config = dict(
    balance_bias=False,
    lr_router=0.00224,
    n_head=4,
    norm='rmsnorm',
    positions='rope',
    rope_base=10000.0,
    attn_scale=0.337,
    optimizer='soap_variant',
    decay_fraction=0.665,
    final_lr_fraction=0.0,
    train_tokens=747400000,
)
Below are experts of layer 5 (counted from 0) of a mixture-of-experts language model. Rows are named router (the router's row for the expert), gate (a neuron's input weights, with its number), up (a neuron's input weights, with its number) and show model dimensions 0-127. Each number is 128 + 32 x the weight over its row's rms, rounded and kept within 0 to 255. Numbers have three digits each.
Before each expert's rows: a language model's description of what the expert responds to. This comes from a sample of Wikipedia text that the model never trained on.

# expert 28
Description: Infobox field labels
router:111105100131093153139188196145110111168080100169154165169152159135100126121110115135112143139167095120163186135119110068142171174147130172111089170148081115144125088075126180155126108102084144167090100147172131175114158085142099162123117121111152081121132195152148142116171115111087156105155155176133146138093106127148084094103159130205092138208164071137164102137139155099153046160132
gate0:109055148107160094188174105129147145179145093140086121168143158085102130183118107191119123132106121119129117160098149183122159181180118142168104096179119090163122090149139071085098122102147152041105092130171142153139108081163177134109133105100092195150133185139116184109186097081107104154079106097113144109136146088088127103091131147167092115127142119065162113111162151088128150120137
up0:174119066154219129128116117085166090104181155147203134060160121098180082132079112080150145143142152092092093138123143084126162118068112106140052119148130160155123174100121178107147154168156154175143117137123105124110089100115171114140183135129181142124140088094173113127132152165159099119067139085152143129092076138113112160114139097123078106167142186159153140166144106148143184138141
gate1:115141113057109122133122104165141161166134149142053127025123148127152102163098188144139152175104158077118081080085110061134135182122106128112085176108134145109137096154151124172192119156129099109158100135174154122124167172160171089130096101167145124138147076129168142139183090126123095132115112140160117138086157148164103152119117080171074136117112086049116121177138143139099079095097
up1:114112110098057094089147123085141181105106185127123108173146127141165089130041053115130091194147158161137145097133147092066106166120110163152115153088132094110117077134104194127150121096119123120152125175135057166201094102147109145108085105076139107151075170131153122112180153161150049093125110122103100080071125170118159128134099101153103152136168140144133155140132116120121096103144
gate2:114151093093059191151119131150118162141128116235121120179108148146122172132146078166149177137109113070141147138167138160166171161072193123144122094122145135064162103149151101135097130177107123149155164133110081106144096164112175075107095150113138126118163119111139126114142192115187108120136114118158094130111127095120086073124165119173074141120137056123216125148118094171147098154137
up2:121128127167115126133132181137158111094120127141111108165113079138153130051147151158147102167151144171085149148040141157123087149108155150090115069132108103193107051119117112117107133157117039103133196141170116146116055141107171122087186150128107144100130196110147162165062150142140138108101128143134138167123153081143157115142168100135193097148112067123148150105105122182151168164115
gate3:129131119113139149192193130163143142162122126140157157085078190137114045093115076095152172138107113125120124093129066075130148137130158121103134182087155181128157171145065086150135131109088174102175065145119138145125096099189144067164119101110142117105157129154162153160150164130141110126138113133111141133154167167096091084121130155188097132103082152182143156172120135184150096049141
up3:132100106100112164064150107178104156109193177073191201086144097123132174144189124136122110101126113147144159153076109137125185125134120136142100163116184179182186102114141134171147139134149160071139140160163120185124114098168053101135139104152123113117178132161138104142155121080159138132120146131176090144164085098129138116153142096124086130207114152133148131138123030125136129173153
gate4:169166118051160132160124132147169142161127213090099154142157089144116114137074100122124104192148151071094107114118064113092143149142099174189122107106124095160103158118165145116178126089023180092142105118112185121114141132215151072102120153126099103098117127122158133157168168141116076136118106157125136144118115165142117119080141154190098147105105150122108146139160156145145160064116
up4:139095103134109154144143173162161129097153126121080131046215117189076105113100118151145179150056089142097123087088126135113093130166114167126133097139081103137139165139153205137131159105121129121129081096141076106110105148123187124109158143118089196134110166117080126190091169143110112175170156091155153111127140069134131081120107149116120141046142128151156115176100100078113161104100
gate5:088145081132146105181120151146178107124119077117091154088096201137151086134079129161089128097110117158126114101129086171199150182153179143147149106094160145146149122087136079068105090087105150124141154153108151168138115169129105147103124168135130141136105160160147160110153120090107100061115110079157036128151108115095133139121181170221097133162188108142147092103165152113119076145110
up5:122168193166132121104216122122141151115163158112183112145079103109147100119070145055132082198166181176177093119108180073176115160118116149150166138106100128142120099090127170133176138156106087126135159150176163106119121095172159117101165161154104158114150176091138182138119076158151102129184149173081161134118115076129136154128152103138093159133157153090117116124157171188123135089145
gate6:103149208092094109151142094095153156101058145172145129133097121092096097142120082116111152146148058090109155151108146103110131140109133112099068156129065113175185097128116100160115077146137172129161072139050186136092148090163122121138165114109182119150126132115103156135115176111144104102132110200123148114164139114119117122090182131148106105128057089176183160136111123176211123130146
up6:161147164127141112116124077114109066127181121082114163075169106125125161120160201116152171154140140121126153150148133109143118110135146103167197099186124112070068098160137127107166146124147167099157129063088099124148167129123123052138157113170139155157148131088128125094154125118134102083162118205094197132132087103221127115084097146042156128135159125109162097123129136149144095154172
gate7:122125121065084183163150158181122150178134146199052135131110127126136129207174093162102110195119158144168148151158056108157147134140154139125131127181165133078120109100112114121147169083066109102113145138122144162121129152115101137126135165152165154123197104143162135108123148142136106136083176161148127075104154181139030119132131171166136105113129138068195122140179164126139124155120
up7:115147111134197089135115145152118126157110141160157130171156128096098095164193154121063134132159147109135093110141132121138133098079170099109156063099143140155103144082100162147176105134186099145156121149153118164143148102122192131081220133099129084115098122089157143140157112101094165146141095111102133123168161151078104127174151190087145135123143106123033139102124125113087061035149

# expert 21
Description: Past-tense endings and d
router:148095173135132104203165151112172185124153110136141083119154085139152104114133150085105134076138064135121148139076154085075187108186123116098090147180046186105178162143116140106139113125125124145104081105116107105116117093133151123152146123123130088122180134105087106081108091154142066130134150089164136058091095114096163147076115192135121082191148107138101158163091139116136162162086
gate0:101169147059165170144112099124154080114142142096096128085069184150116111076063119176098096070175096139131065143101151130058092163087161104119130111148135143091171168136072187064157159152159145127090156159153103133137072125105126089107111086088143146124147149145125170113138113081111119119117048116091154137110113108161141169132073147130121153102141126182108153104093106119079179119121
up0:142137131082089137099083108143119142138128193085135104149143192107187145117101173134115150118172161155091154128107116173132053098128174156134117084127107153169112130091118085118095162093148142113144170115073097092130067136095144144125095152125104117116135100098228084095179125115155168068141138147154119112128064131140101154126103104105200095178061141199125099124173174129136127098102
gate1:076118139162158120127167145119133088190172082128057119039072167127190126101120182118113110109176153096136165096086078102123123154179155134093094093170100114074098108091106112112157116155093131121076123108092127128208100117151126132146127111161192138145096100144156118123131109118145103110124145135158175093167112130159139170112145137186088129163152102119176117164094141104108031148154
up1:204148150122125186105131114089094122122110118190115160110093120126134126151079149132133114142103104175127118168091152056082115117109176127118143062142141092190132139080167055087109156099091084150094080094064133147131131163171057154151127122139095089093145121133085145140122149123158128143194194154112115133046134163164120125116148119166146084182154108124155167104154139178139144170128
gate2:095205129148112070142077236081154175150167080150141104092137113128128088129085144138184148148176126084074177123144171132114148139137147137116119116080175161141101134141148154186144167034128088111127151097098093100077146070132117115165122170129170126125134068177161139173130151093094106152142112120107148147079126140110169111093123153114165150135113106099122169145141169143170115092144
up2:125165135148109130114132153115082127136142141135131102161087114120027108144136122094159129156228046133105157137151186170111133114127142132152156129129090080114128144086145162134112126108077172148104105105097098109158174140085048056132102121113114153088157143138124107157115140136167176102096140136108122122218132144171126211136104150125139123095125066130106096101157135118158082192175
gate3:140104107147159080150187169164101154155119145127101097072050089148142138129114138127118119113133086084105127133090160135178123178068155038140088167130105139102137107153093174109141133133168154101121142135140125115149064126153155104131156066104208139132159134134132155121091106164103108190122092122146070092107063100126153135190155110129158166081105096096162188108098105182100114104089
up3:151109111096154118134094120176156184164151138132117102124157139128193096078157093148122130155123137142159053163141124127154089117112101116093056129111108081140116085116156133108170118116167105119174093132051154121114112121162173093133124113077134137118165096168093123153090089112168107139058094094119117148149081165079108216114124130160085156111129148093128116141164068173178193073178
gate4:082099108197126051181193098144132172141099067120132114108167158148181126179144157138140138110174113116156090164140105109097106143098086118102075111166117089139123162144105122167178095127141197109134100083059154078140118076113104154191155143114129154161127120104147152089133054188163097139128132132159133089093121119175127143145062139141151108114179107081166131097143120162104166130107
up4:139170122094096178057167186183112128073070153085126130115087133124165076085134159106128137129111114154152109116153098142127124118128130083185131083178104170136121140177152134045136150128154143116081091176099164160099088145147118151149104128169134137149132144104115141173152120155162186138127144169171104101170197161153096151179102106125111140140137074176149148166158045152110184113161
gate5:079132132156125142094111142165189156154125152175196153140115134214121069155106158096176146178168176167071135107100108103131192132119144098111090161110071163152102132143156130150155127117169176116095113148112063136110098121141181098147123206113144189112148149098121152102144124125183110156166154091148067132090073097136128190107107161087125125156127072115095152116114147096131086142111
up5:161117166173098127131057171082137092145163092156129115148125128083168092110173097147108111158202100103135153119144107138110134090182177098166150140126149102180165125105155092115114098124150113138124189064169161099099088098106097130072121122169147098090192152075070138068099162127153170121145207113122112127172133135162115124163116135106124129167117088118094195172174124177165147114119
gate6:120143193055162128135141098169144149126076114122133130164132126104135187106133106144106219114124028156109165141086148136116150123164197132150153109190068186136133111205134102071114168156070204162152118128136141091100114138104117091176082089122103102107126101101078164161143080137157111125137152112156127134138145119172089118141118167141148089173145118121108167117130143137157168101120
up6:156135091083111144155128131122146119152146177106147084124123139070094167149103149155121149103166180078077182127151130133149184161166161072107110138023111091132122108105103060167116125080176112133161086127133110114087110157131180162074172127123139157116163154170178154091099159153147149107124103136126099121117109126103122089083143105089197102158092089072124127165143080103197153094146
gate7:124136108112180112115122128174167183137153152173149121079154123175085136190092082137096157135120124176108157175097172116172123146082129118105169118176063105074088127146098115111157103168129159157155171164131149145128095130168147135140118101058061059100192136169119156137149070114123115135115098180097142139102109166121171073053154108154120158163106115114140120104113093180137149106183
up7:132149093155160132111080087183199119073150155080064084122092096133157107141154115087138093116135107085071130129117156118151141142125160156113170153160155172107116097120109138128102131125131155127069130182135117131139137078146068193163116074125079154136190072126092104156131193131111082163192106092206136136131181134093093107177110101152181113158114107115145131096098127101168113090147

# expert 43
Description: Prepositions after content words
router:134159154123106084182162144153110128131065119150180151133134116156120114216140123134138086112158034145152146116058118082129172090236133134189134112167120142136150112094108155141167119158091107134105124111155167149122129156093110172196197112147161118113158144152139101072151106094140121139163160149185121105094104093098117130086167111143090141155154076158090152129124098109131113064143
gate0:089125119134152142138150109139115161099094115159083141144168160100171114171108159155134083136112068094131112107125227122146177068148162096137081149157096151181172155114142089122111132109138065123087102107077168126094130134121094136145144198162121156197128119124153136097142134206122146141135179098050156139125162100131117081156118123089113106123121063117149128113125200170070106109076
up0:088128076104099183098181133166126143096065108161203103129103096123146136179113111035159084097120168159126142149135096129132111078156130093171165161106123157149098112131144178176182105100139194154136178105135162110128161171142157143115140118134105093113174129092151134058141158127114107159151143121196144155124113113128114166099108071128132060139137126165141148098121106173100101111040
gate1:151081141075137124163131119091122116102046065193124116076144063137065094165124198158124133084065101083142125099143181091107149144175152167174115137072160136106125128157114085159139087105110094150135112112151079112114174143114142090177207146078126146121121133148102123086120111121154086168139134153131134139150164113144067187077146106156132109117103068133136157131101087088131122125105
up1:145117073099094116183137143054134136110124159067070088136141133090065137126097121174053149125077150082160136136162115110156144138093138127132123205107137123066096155120129096144089183082094121108122093127087078147125152103109114087029070134130133114157088164121178128129107148116140169129138069115080208142164129117094102114123093160132152155070115151170131103132109116144147109131108
gate2:094134163076094154121123141128171082138105168184119140166127198180101178146112127180154094128141081172127121168107141076132083077188116097148096151129136128073168138129156129091186146163124142138097148125082196107132045129124130110162148117139132138155126132059150111041148143177153171147156184141141123103134142125131084067081142100142104138147144155177095175113124109125138131071098
up2:121136112114120135159132121132158129097193135179148178146165135129117127152125100141107159154101139128113063109134125148082102111112055135120083133168124195112146080167076120079096064129119140127188168123154064127114120138086085165050116096186099149154225141113124091115164157120162094095103067090110120124174072113123142136137124181186144105115156134148164117154110127130177098082162
gate3:132088142202160134104151114098145111094082131079183154178061085118113115144103123117085127108113113134104097167093140106137135156101122095118134143119118143217158164158152179108148110139103099134180134088169143137166131165117089116134173149132153133161233148128115180084149114042108038183118136149132093120121062115112138133162120122129084137141150142173187132080151120145110123127101
up3:124121164113109129148126114123120101083139148139109125060118155061059173158097091117095085103156128093151062032090167134135132113098132129102102102159085113065143130175153135148100128154177112129126148120168133081122102088038135113128073138144117142062119133102112148093147142147126113167134095069059090149157122168095186135117129151126122158067161164091142128155125184115105103182131
gate4:087195104123063131077121078126114154193102143201156093121170113131119070119152118144176129096129112099134142088170168143128158103204128117171094087151122117146167134155123152119144143126120146173143146181085119131126123120084159145234146205170143149063159108173108143158119095125186138095119156086125119133077115118118138187083187140124183136155162113122100112135135144112131155122115
up4:107132157163077113139101086172101115122082138134159164171128097161130140062140127121163145138120153115178151153111100141176137138180045132104103108133090038115106109161137154169150182133102164186115105148113136154162069131173159130181059111111128151090159164127162127159126136162138155116131104091154172182071124141069102173158153078084121160107149099101091115109092170098157152110077
gate5:122157146213131067180114140092078105170105124168119123111130094131085096101075147092124191117129116090162177140107125125169117161075116138136112114104184127130182103108109080130122143114114105153085184092144097132135167131140138102117124116089099110130215121142109135207131143122132139120094140137179180202108166160106098153118085185129107075121189135113096126129086170084125145059108
up5:184194103159131095108137129146137131096172163133117115122108082099052087122109103091121147150132156092123160082176109126143153138085127110082122181062161141162114165112135107153095126072126160128080123059131093162140102089172047080085098177161119147118074147150115133145146153114108152107111073090124129159109122165176148069123148101170172091142115051098094076173117148145133153128137
gate6:101175134112075056117155156134128163168122154144149140128114146111118140118189126141121115127101093103141157120120163102130128126105151123107115106128132104113150130089120132101157118147108103103154150126139086137152112058149125173202170157111174118131132158175117070214107181146131122086167166115160211132153189184091082166057124102131184114163121100171047167129139132183186154099110
up6:082167106166141067088107118118067149127095156145181146101156163140168063129140141161127159180128123124149177147132097071127101094133080125122062104144156072133120097132103146103148138120100167149175195100083160142087138143133117189170108113100105163140156148157135157176142147180157116066130116105134112095104172177139117164110149186096167144127175144170097147120079053070166141149132
gate7:142099113137134104139172077137151140126150107141126221131115111160122148172117111140157190118150127124115213126069134155135111123072094174189087126114118145142177154147071118071172113123103072098119104106083135100146150172126177152105136143170124218133133144080056150116101126117120138113138171124124133165093151176102141110121110097069105156213139104169180112130096132144109129085174
up7:124171107118108121115135148074111118076101103102124163095085164092109142131162136065152088119072178123141127104115132119133165114081117094126123105134183157118118129080119189081166133161125127143142169132150113134061144124139101134143121131102120115139152183164114211122114058180134136107183023045169103148087099110124098181134124131165098122125113104147086096103104118115081192074110